{
  "n_layer": 8,
  "moe_layers": [1, 2, 3, 4, 5, 6, 7],
  "balance_bias": false,
  "head_dim": 64,
  "norm": "layernorm",
  "positions": "learned",
  "beta2": 0.95,
  "weight_decay": 0.0,
  "lr_head": 0.0111,
  "seq_len": 1024
}
Below are experts of layer 4 (counted from 0) of a mixture-of-experts language model. Rows are named router (the router's row for the expert), up (a neuron's input weights, with its number), down (a neuron's output weights, with its number) and show model dimensions 96-191. Each number is 128 + 24 x the weight over its row's rms, rounded and kept within 0 to 255.
After each expert's rows: a language model's description of what the expert responds to. This comes from a sample of Wikipedia text that the model never trained on.

# expert 60
router [125  66  90 164  95 142 104 123 134 120 140 126 134 107 127  80 168 162 134 108 126 117 138 127 158 183 111 111 106  76 144 128 137 118 134 100  78 130 143  97 148 119 131 146 178 138 152 136 127 130 141 169 117 164 164 146 159 135 148 125  89 124 128 123 169 137 124 168 133 141  78 134 171 137 124 137 164  98 129 142 141 140 111 115  74 119 118 156  93 191 117 125  93 151 147 117]
up0 [117  82 146 150 115 112 147 144 183 141 128 127 126 131 131 102 135 119 124  99 122 125 107 159 162 128  97 181 159 100 147  94 143 149 157 101 116 140 143 177 124 134 130 164 149 145 158 127 103 154 129 147 151 124 133 101 105  78 132 117 125 165 146 148  88 108 107 160 126  88 123 151 133 146 121 134 165 155 166 129 142 115 108 105 119 116  75 158 128 131  95 105 112 103 156 104]
down0 [ 92 134 153 154 112 167 124 151 116 121 150 145 115 121 123 121 141 136 139 115 157  97 116 122 131 140 129  96 112 194 159 134 131 182  73 121  89 140 135 122 106 113 119 133 176 100 137 124  92 111 150 142 131 137 105 133  72 135  86 107 108 123 107  78  98 118 152  98 175 137  92 152 124  59  88 141 105 119 103 157 102 140 167 110 147 124 133 120 138  98 119 202 148 159 144 120]
Song and album titles. Opening quotation marks before song titles and tokens in discography, chart and album listings, e.g. "Beyond Reality", "Album Chart", label names.

# expert 11
router [134 135 122 145 116  96 131 108 130 141 177 132 148 106 134 111  91  88 121  78 133 114 146 130 164 160 113 143 101 123 122 111 133 113 113 105 120  89 116 123  87 147 162 126 135 148 131 117 137 148 120 142 116 136 123 130 131 148 150 110 151 117 119 127 180 102 104 167  94  94  95 118 177 166 141 108 141 111 116 162 115 112  85 142 118 119 135 159 161 151 137 162 144 117 123 125]
up0 [151 123 143 148 118  81  85  91 137 169 157 132 130 147 109 123 115 108 120 132 106 122  99 111 170 150 122 180 119 153 101 113 122 124 137 154 153 115 158 114 123 128 143  90 117 123 126  86 153  69 156 157 130 163 145 118 121 136 137 162 119 126 105 129 136 121 124 157 175 151 133  84 145 126 125 152 197 145  68 120 107  80 131  76 117 149 128 126 156 168 123 166 141  87 132 142]
down0 [107 164 120  94 131 127  97 102 147 127 147 136 135 145 166 120  80 155 124 119 145 137 142 110 133  88 116 137 127 102 114 133  79 153 150 120 138 120  99 137 131  90 107 150 134 130 161 109 102 139 109 150 125 108 151 132 130 131 138 102 108  90 133 128 119 130 163 160 136 144 133  98 118 135 154 108 143 122 127 130 126  89 133 176 173 126 183 160 121 153 152 106 128 122  88  57]
Mid-word Latinate syllables. Middle syllables of Latinate words, often after an initial c or p, such as cur-ric-ulum, vert-ical, ven-ture, spec-ific.

# expert 0
router [131 123 129 142 116 122  83 128 127 114 156 141 151 135 124  96 141 131 158 108 129 118 145  86 125 141 114 141 153 141 106 110 132 101  98 130 126 101 126 128 167  94 174 129  96 100 129  97 181 140 113 134 132 162 123  93 172 126 152 122 128 133 136 121 156 113  98 174 116 142 129 163 175  93 122 118 156 136 122 105 128 135 125  96  98 135 152 120 150 147 133 112 141 148 167 154]
up0 [139 126 147 147 126  91  94  90 123 110 150 127 126 136 142  94 145 116 142 120 135 130 172  87 146 119 160 186 142  94 110  80 132 113 145  88 107 104 153 131 112 101 113 112 144 164 137 104 181 121 133 137 171 161 128 153 112 117 152  80 134 121  79 129 106 112 112 180  93 154 141 145 139 130 133 124 143 128 117  97 154 160 146 105 143 166 134 128 131 139 139 159 166 167 128  66]
down0 [116 147 141  95  75 145 181 177 180 112 120 138 122  91 137 164 138 153 110  89 121 123 147 134 109  30 104 116  96 121 137 126 160 138 120 127 143 109 140 140  96 130 113 137 160 130  84 121 165 128 102 101  97 132 124 151 129 110 161 132 103 171 141 128 171 169 109 134 178 150 106 142  88 138 109 131 103 114 143 157 164  78  89  92 118 159 156 150 133 137 167 123 132 105 123 116]
Infobox field punctuation. Colons, dashes, line breaks and digits in infobox-style lists of sports careers and biographies, e.g. "Stance:", "1984–1996:", "- 1982".

# expert 50
router [129  75 129 142 119 123 123 133 126 142 152 153 177 131 144 109 140 153 137 106 111 103 109 144 152 145 116 137 148 107 165 148 156 149 147 139 105 120 127 109 131 108 230 127 138 157 160 130 130 104 137 139 143 138 133  78 133 126 155 118 126 183  98 171 112 120  90 146 128 106 138 104 179  90 143 122 162  94 136 107 165 147 103  85 114 164  92 128 160 143 111 132 130 101 145 112]
up3 [107 149 153 183 154  98  76 127 149 171 134 141 154 113 138 138 105 117 119 169 117 114 120 129 134 141  90 151 142 108 134  93 124 173  92  92 135 127 190 109 118 122 119 144 151 123 125 153 143 109 159 180 119 120 145 110 157 132 138 113 136 154 130  65 128 116 104 173 140 108 145 111 135  80  94  89 128 140 131  92 179 132 133 144 137 115 123 151 194 146 137 150 136 111 158 122]
down3 [105 111 120  84 102 133 114 154  73  95 127 121 148  94 152 145  99 100 129 109 149  99 155 164 128 109  99 115 159 111 159 168  75 119  79  96 127 123 100 144 116 124 157 111 149 104 144  89 141 103 128 163 114 121 124 136 186 136 115 135 142 115 114 178 110 130 107  90 137 159 138 113 105 130 132 152 121 155 109 101 133 133 124 125 195 141 164 105 129 124 121 101 124 139 139 172]
Verbs and function words. Verbs, prepositions, articles and possessives in narrative about people's actions, such as finishing, took, joined, to, with, his, the.

# expert 59
router [114 119 129 102 118 150 152 118 145 111 185 160 131 136 158 134 117 112 123 125 141 119 130 123 122 156 145  95  80 140 111 144 158 120 105 142 148 113 106 125 126 128 146 148 119  90 145 152 128  80 140 139 146 141 141  91 158 151 136 117  77 114 122 130 145 103 170 156  82 111 165 109 145 175 103 118  87 118  96 161 137 130 101 140 106 166 158 121 166 139 117 140 106 143 138 140]
up0 [131 118 163 100  97 141 111 138 130 126 132 169 137 131 111 165  68 123 144  95 134 137 134  99 126 151 127 117 148 127 125 187 130 151 133 129 136 117 131 104 127 135 153 108 104 142 154 119 190 122 133 100 117 136 130 110 157 135 132 127 161  86 155 123 117 163 153 141 103 140 149 121 112 126  98  95 151 154 118  95  88  74  84  79  88 127 123 133 120 104  87 191 113 123 128 127]
down0 [118 128 129 102 167 115 138 118 165 135 135 152 129  96  95  95 101 153 142 135  93 106 133 129  87 111 127 113  87 110 114 151 163 119 153 146 122 142 103 172 184 142 114 144 119 147 105 163 146  93 175 110 153 137 154 102 136  86 109 138 155 124  83 135 134 129 103 122 147 114 115 122 138  73 138 103 135 139 122 123 146  83  90 142 139 113 183 123  67 159 123 172 140 151  98 133]
Consonant-cluster middle pieces. Middle pieces ending in t or with ct or pt, such as locom-ot-ive, ann-ot-ation, insp-ect-ions, Euros-cept-icism, O-pt-ica.

# expert 49
router [116 119 125 119 157 105 137 136 161 138 162 151 154 121 111 140 109 141 152 107 112 108 163 154 136 130 112  91 134 140 167  88 108 125 134 125 127  77 133 118 114 115 144 109 110 127 133 124 128 124 153 113 176 175 155 120 142 132 164  83 101 163 138 101 149 132 113 121 125 140 143 131 176 149 152 100 145 117 126 115 161 138  99 105 100 145 128 129  97 145 147 116 145 137 167 130]
up0 [108 120 118 123 125 148 173 161 145 138 145 124 157 144 124 129 131 111 155 105 167 107 168 128 123 145 131 120  70 107 104 167  87 143 116 111 148 100 114 146 138 159 118 143 116 115 117 147 141 163 132 141 128 119 121 148 145 116 147 153 100 154 131 171 132 106 102 143 133  86 122 137 146 108  91 123  95 130 152  91 125 126 135 118 141 138 128 105  89 120 132 102 118 139 179 124]
down0 [133 130  91 196 147 113  90 131  85 144 135 170 134 149 120 116 143 143 122 128 107 119 106 106 131 137 163 142 114 156 126 123 155 109 121 124  95 141 175 148 110 143 153 125  97 149 131 124 113  89 111 120 120  86 121  94 103 131 145 122 142 117 119 113 126 180 151 153 137 111  99 143 126 126 159 102 118  98 134  94 136 103 104 134 129 118 107 115 156 176 132 154  95 150 115 140]
Infobox and table delimiters. Colons, pipes, dashes and line breaks in infoboxes, taxoboxes and tables, e.g. Genres:, Suborder:, MPC · JPL, row-starting |.

# expert 18
router [162  65 159 110 111 100 139 114 120  90 177 111 151 124 161 124 141 123 172  73 129 109 147 146 151 180 186 112  92 128 115 174 134  97 122  99 128 145 163 127 152 144 118 110 153  84 137  90 136 100 126 141 111 157 103 138 157 144 143 121  87 155 109 132 112 106 135 141 139 100 111 132 178 110 107 116 140 106  96 131 100 156 110 136  92 145 152 119 108 196 128 111 117 131 134 117]
up0 [122  94 106 120 132 126 123 167 111 144 135 140 136 160 114 136 184 151 129 121  81 106 115  95 104 162 147 143 133 186 134 165 124 158 167 158 148 127 104 121 133 139 128 110 127 120 124 185 121 123 120 167 114 151 151 112 128 158 147 125  79 158 122 189 127 128 134 119 124 137 127 119 186 134 146 123 157  78 127 107 113 111  99 120 147 118 140 137 142 162 104  99 119 109 173 140]
down0 [163 156  80  82 131  95 115 134 120 111 153  93 117 157 136 105 161 127 114 148 127 149 115 136 170 116 139 109 109 125  97 117 138 176 162 126 101 106 132 128 121 109 130 171 138 162 116 110 134 142 141 114 130 179 116 164 170 161 122 139 122 120 145  99 126 102 116 120 116 151  96 119 174  91 100  99 105 102 193 111 147 138 109 110 152 118 153 162  98 135  97 159  94 135 106 144]
Capitalized name starts. Capital-letter first pieces of proper names, mostly in table cells after a pipe, e.g. Old Tower, Long-ueuil, asteroid codes like 2001 Y-R.

# expert 61
router [161  86 111 129 129 140 123 163 133 124 171 124 111 116 164 132 150 162 144 107 132  94 132 111 168 154 152 144 110 104 137 137 140 106 130 142 117 144 135 105 159 149 112  98 141 145 157 150 125 142 160 157 156 159 114 101 183 142 174 151 110 154 131 146 140 129 126 145 122 118 115  99 168 106 128 118 164 107 107 157 135 189 114 129  88 113 101 119 118 116 137 127 129 130 164 108]
up0 [112 130  96 129 133 117 120  95  83 123 109 112 130  91 128 109 127 155 147  99 163 125 119 144  93 133 105 125 126 133 103 131 140 165 113 108 115 122 123 144 127  77 158 112 171 152 123 151 116 137 133 147 137 138 119  94 161  88 126 186 115 136 148 104  93 158 100 149 153 126 145 155 145 111 131 120 126 147 137 134 128 129 136 118 135 119 106  96 133 146 175 130  75  81 108 157]
down0 [123 137 125 126 137 157 124 139 149 107 167 155 148 103 150 151  59 170 155 114 132 152 139 117  81 104  99  89 130 156 128 123 101 133 126 140 145 100 145 144 146 116 178 127 137 139 119 131 141  84 132 122 106 132 161 118 128 121 121 111 172 122 110 141 141 116 112  88 122 139 109  75  86 136 113 132 106  92 122 105 148 145 138 125  91 122 137 160 135 111 146 179  95 136 147 183]
Capitalized word starts. First pieces of capitalized words, often names after colons, pipes or "of", e.g. Monthly, Monarch, Harvey, Greenville, Syria.

# expert 58
router [102 116 120 128 101  99  96 130 144 101 161 136 137 129 116 142 163 133 164 105 146 123 182 101 143 117 115 106 102 117  94 153 163 118  81 143 161 112 150 122 147  81 129 108 151  83 147 117 170 119  95 149 136 127 128 127 154 128 147 143 100 106 172 120 171 152 134 128 110 131 141 142 121 139 112 139 136 108 130 104 110 132 147  95  84 114 127 137 142 198 169 139 146 130 143 144]
up0 [ 99 137 111  90 118 115 131 134 135 150 147 120 145 123 148 134 115 167 152 124 117  75 182 144 147 130 153  98 121 110 111 128 133 158 106 151 106 133 112  71 139 127 153 141 101 119 141 122 102 105 117 148 105 126 176 125 141 100 130 119 138 119 162 180 180 123 148 107  59  99 150 141 134 145 121 130 128 114 154  96 155 140 144 143  75 103 159 124 119 176 172 132 133 120 114 143]
down0 [144 168 116 108 115 168 126 132 134 153 109 141 132 114 135 142 108 122 134 120 161 133 153 122 160 139 155 123 106 134 112  92 184 156 154  97  94 128 114 148 140 123 102 125  90 140 155 132 119 123 126 135 120 123 137 134 107 120 123  71  89 158 134  95 133  95 184 156 131 134 109  99 150 136 153  95 139 128 132 161  99 136  96 142 118 134 148  57 102 162 156 122  99 127 140 100]
Infobox geography fields. Line breaks, bullets, and fields in place infoboxes, such as Coordinates, Location, time zone names like Central and Eastern.

# expert 21
router [ 68  94  90 142 125 155 124 112 100 117 167 127 171 115 148 147 148 132 207 130 125  93 152 141 126 169 102 122 115 132 148 127  90  97 124 106 165 112 147 124 113 130 153 146 115  93 156 102 133 129 115 126 120 181 133 116 116 118 153 143 107 136 128 135 159 133  91 138 142 135 125 113 154 106 137 110 123  90 103 150 126 128  96  82 125 146 144 118 115 170 148 126 117 113 138 135]
up0 [132  94  89 134 128 105 105 123  80 123 128 126 133 127 127 135 139 115 133 117 121 146 147  80 137 154 138 163 224 188  96 132  98 137 115 133 161 129 132 109 122 125 163 164  92 147 140  94 140 145 152 161  95 163 128 102 142 120 125 139 162 120 151 132 156  79 141 134 118 154 116 134 166  96 129 125 128 180 137  87 152 114 136 129 100 111 163 117 104 140  69 120 133 122  98 106]
down0 [162 170 116 131 102 171 101 164  97 156 156 119 150 126 100 127 157 141 151 127 159 122 132 108 114 169 112 127 107 116 156  91 118 145 136 105 124 156 129 130 128 156 133 150 131 118  84 136 130 124  91 128 114 114 129 119 102 118 143 155  92 107 122 119 143 142 125 124 144 152 163 176 116  87  95 143 121 114  94 131 109 145 121 159 143 121 134 127 161 106 108 130 189  98  80 165]
Hyphens and list dashes. Line-initial list dashes in infobox-style lists (History, First air date), table pipes at line start, and hyphens inside compounds like three-dimensional.

# expert 46
router [116  89 122 120 137 124 108 127 112 112 192 137 142 115 153 118 151 174 158 135 161 109 135 155 104 147 157 148 142 119 157 122 132  79 166 129 110 125 153 115 115 115 148 122 142 125 149 117 117 130 130 176 152 120 113 150 176 141 142 131 116 126  86  76 143 134 104 160 105 134 104 140 154 125 153 129 158 152  96 153 115 125 103 129  93 140 104 133 139 157 133 104 146 145 174 127]
up0 [137 120  90 142 138 103  97 102 145 126 107 182 128 140 125 136  88 151 181  83 111 143 179 109 132 106 121 133 101 182 140 121 131 113 109 135 128  93  93 148 151 121 148 113  96 127 130 138 142 103  83 127 155 127 166 131 152 116 138 124 133 151 111 130 111 154 146 155 119  86 113 153 148 143 153 146 142 132 103  94 125 115 117 104 148 113 123 116 131 156 124  92  81 118 115  79]
down0 [121 121 178 161 100 116 142 133  99 119 105 145  99 139 112 103  74 113 133 164  70 132 157 111 158 142 140 139 139 166 145 149 130 124 115 143 124  92 168 143 115 112  85 139 179 130 104 159 128 176 134 123 146 167 154  88 131 153 122 158 166 100 104 105  92  82 140 115 126 111 142 101 121 146 129 112  80 147  83  90 125 120 116 146 158 103 139 125 106 146 147 116 122 141 133 157]
Consonant-cluster onsets, list dashes. Word-initial clusters gr, gl, bl, pl, fl, kn in building and people descriptions, e.g. glued, grade, Blaney, plus list-item dashes.